config = dict(
    hidden_size=160,
    n_experts=32,
    lr_router=0.00263,
    num_key_value_heads=1,
    head_dim=64,
    norm='layernorm',
    norm_place='pre',
    tie_word_embeddings=False,
    init_std_qkv=0.0358,
    lr_mult_up=1.06,
    decay_shape='linear',
    final_lr_fraction=0.0,
    batch_tokens=65536,
    max_seq_len=512,
    doc_mask=True,
)
Below are experts of layer 5 (counted from 0) of a mixture-of-experts language model. Rows are named router (the router's row for the expert), gate (a neuron's input weights, with its number), up (a neuron's input weights, with its number) and show model dimensions 80-159. Each number is 128 + 24 x the weight over its row's rms, rounded and kept within 0 to 255. Numbers have three digits each.
After each expert's rows: "gets" lists some tokens that make up at least twice as much of what it gets as of all text. This comes from a sample of Wikipedia text that the model never trained on. Tokens count by the router's weight.

# expert 3
router:111152158130119133122102175116116100150171078104163154141118145152116126097119119134127163143140104110127137136138113145110097109140092129163138137132132166091077113111153196129149114137117119152092118096111143106126113134116114126156141120
gate1:154159179122121136164164073112132127081104109140123108130093178134123185143133144131144144120142084123109101145133120134132167074113139129109113133167145138112121104144138119114148107121136153179124132129141116112153128109107147111125127123
up1:102158092131146158124099128122130144126174126156112111130209162114151124159122118100087117154182120162094106083151081162146086123109119159153126160146103135087116130121163106148093123126095156163126150124115165119151126154143089122091140121
gets: "s", "ing", "er", "ation", "ion", "on"

# expert 30
router:156104116140133112117114145096128134141129094120156107159117112123108121088146079134122126119123120116138127138112137081110161133152127159125130121123110105114111106111128136121129103196110105110119122132136108115199134152178144136179159141
gate1:134116121138146143104126087155115094095106078138142140156107157128107142074118111144161125106151130127140116134095154064102109103135111117158145151146100144078102152098138145118157130128136127130111160106142153117171139107167109114131128151
up1:158120136134138140159177115143146082119145131067137117099118127123149075151143120156153091151120086091153134099105101139141111154122149140099113142134156093097097179082119167125099166116098106088137129149108106149144114130144138158082113153
gets: " was", " is", " were", " are", " be", " a"

# expert 20
router:112131115131096103170144145153139118125126073117158128160073126146119160079108100139124122173141099137168139113113112119093119141089092191125145108155131151092147130133149137139134078162112125097106117095137166108167080101140117118148127101
gate3:151132091140132152085086151149107109143129113090125151162090088144098146127120116138129140120159165126102095111134132131132164127120150123157129135096140142125106063089123137156131117134132104127135139090144105122112140131107138147150133170
up3:120128079114125136143107147119159122107175130127145171105109106139082134135124101061086113138100132116100106152117105120129122154123162152135120089158125146106105101127133136171087150101170101128147143133139108111112146113126142125132117112
gets: " in", "l", "t", "r", "n", " of"

# expert 2
router:118085172150121119137144127131172124162129120143145137133136119126158159104117104127131135152147144140110087094110092136127133132100158108121133106127164165081101134113115121129061111174136124128126117091130136151144118131136156110139114130
gate1:124105125139108181108148087110141125127153126111122158169104114133151119157112105150088116109132146102099130090179134144118143103112134117145099098124158133130152111106156142121101093135121161151135139105147094109157159090137130126148108126
up1:101122166097099138162165150135149168108149177110085142117084152101120159141122117101143150116088134106122119123092166136088134137100146149145077142124145133141119146112148144140082141136122109091123097115122189168165159151140148133149160128
gets: " |", "|", "  ", ";", "g", " "

# expert 31
router:107156161126116131117135116124159128130132080096142169128122114117136134040113089127145148176117102145122130104132073078151104157137105136114152088152134129049149109138141162125141100148101125128120122098131150104162099097115135112136136141
gate1:121100153112148148112127118098164160132124126140169093127143142149139132143138145160157122108084129091115112090134115132127175133157121123113168130096145142103110120166125111118135117099139132099151133088133144088113128115114158133143147128
up1:113162105146138135131065125168108147072114119132142125168127134076135147111153075096138121175118139160114133121121149105167089113148126127105143098158068113114133138108141144110160121113149105073114140113152121095112122117115108140117112107
gets: "t", "n", "e", "y", "er", "s"

# expert 18
router:092123144113125145148097123169135110152184085134124167165113149117119151105109110122120133152159155093083133120140112116139110092140133152137139164107132157100127126162172134130117109146105147149134159092179150091150106155094163113141122105
gate1:131110126145147129152163151111090159112151154135118095104137145135146134074127136126156105147132149104123105099135105156096157124146153103139129132158113151121120122088106135099149142123154104137111057145116162158126166115109127103103083148
up1:135132117113132127130149099079098133149119142110136084114111106147119138112137131108115136162098152109084113116148102159186122142112123141116128079153102137128157117125126117106122185122130106111066070170128119169137155136100114179139120156
gets: "s", "es", "%", "ers", "rs", "ies"

# expert 15
router:178147093150127111124166144086160125086160130104125152161134159150145183134146098126123107115143114109099116120142145143118091130124126131137134124125118143072084110149180133149083093149142160108127133109169150152136119132111122099149122113
gate1:124121109095155120134096131136119088113172113160161095122117155139127162154154117159154138107119126065104169119081140110122101101117144159122079099151095136133117167146113153157163128082101152095119107090116127134090141133140103166156150072
up1:145085116115144106182166153155179132129112128145119136158149088138127156117126121138143123147135123147129160105112146120126110087155158164102100134085106148163149110135135139187147143121130158176115124136088093114123157116165146125158154094
gets: "\n", "=", "\n\n", " =", "  ", "″"

# expert 7
router:129124119137137134168145136079143144136181169108164135141093105147124135066103127146130108158149110100087096126105111147113115119145115160103148109127114116082099116146133121135131091166083110157068110131158126157137139102107141145087114117
gate1:120102101120119153145162164095152084096147100115133104154169135110128141127129125133160118089119147111134097128096170131147149125168151080152143070115139142170126119119094123176118087085103181137102136112118118163155123108112146148108137178
up1:119140169175104147138107119154153146124130136147110107093131135112131118156167152117113111146135134152115151158139118127119105167120114137122142180168140110114092136124148099138093131094109111151127122119163114085128150165080147157116093114
gets: " 1", "1", "2", "0", " 2", "3"

# expert 1
router:121139097147130150128152118130129131117165104118143163168092099151127126111107111146117160126133129120081112116139095192065118109120153152141125116123112106064097107130143098152105083153081136140118131127142140115160149146168135090153128076
gate1:102136139124099119086147109146139185144092138110183141112124128124118128128152126175096124098072128095172133114132087137143134114153172155162126131097155098092139102143095127135097072144156124144107117103112125141121158107128140128129088170
up1:140110123153098137085131137148095149150116156131131144129155115117113121121132146112145152112119109157106118130110103110124131094190098150100144145099127139108175110154165083127116162128152154088167109159087107125133164172113112086134086173
gets: " 0", " 1", " 2", " —", " 3", "0"

# expert 19
router:131143160151112129145155113097143133169111117166176133147129158133128147102108135164142144147141099148112114086135124128089165109091115145120146127099136168084101124127129108107063105146110132118126152121118184113150113157128141119130110112
gate1:106076106138137132088166142153152167117165182179127140117109129153105168138106083103078168141066131140127133115163174110148178130138166133120134125152130113151099144129079125115143102134134161106126148111124107092169119148142105116130136076
up1:121082119204119169112121151142095100125146190131140152109106124110091168113098147166133124139110135147094153112123119161176165145135137130134137149139152067112165159125111103081115132122127131136111155125087077104117101110125122116133143141
gets: " |", "|", ";", " by", ":", " /"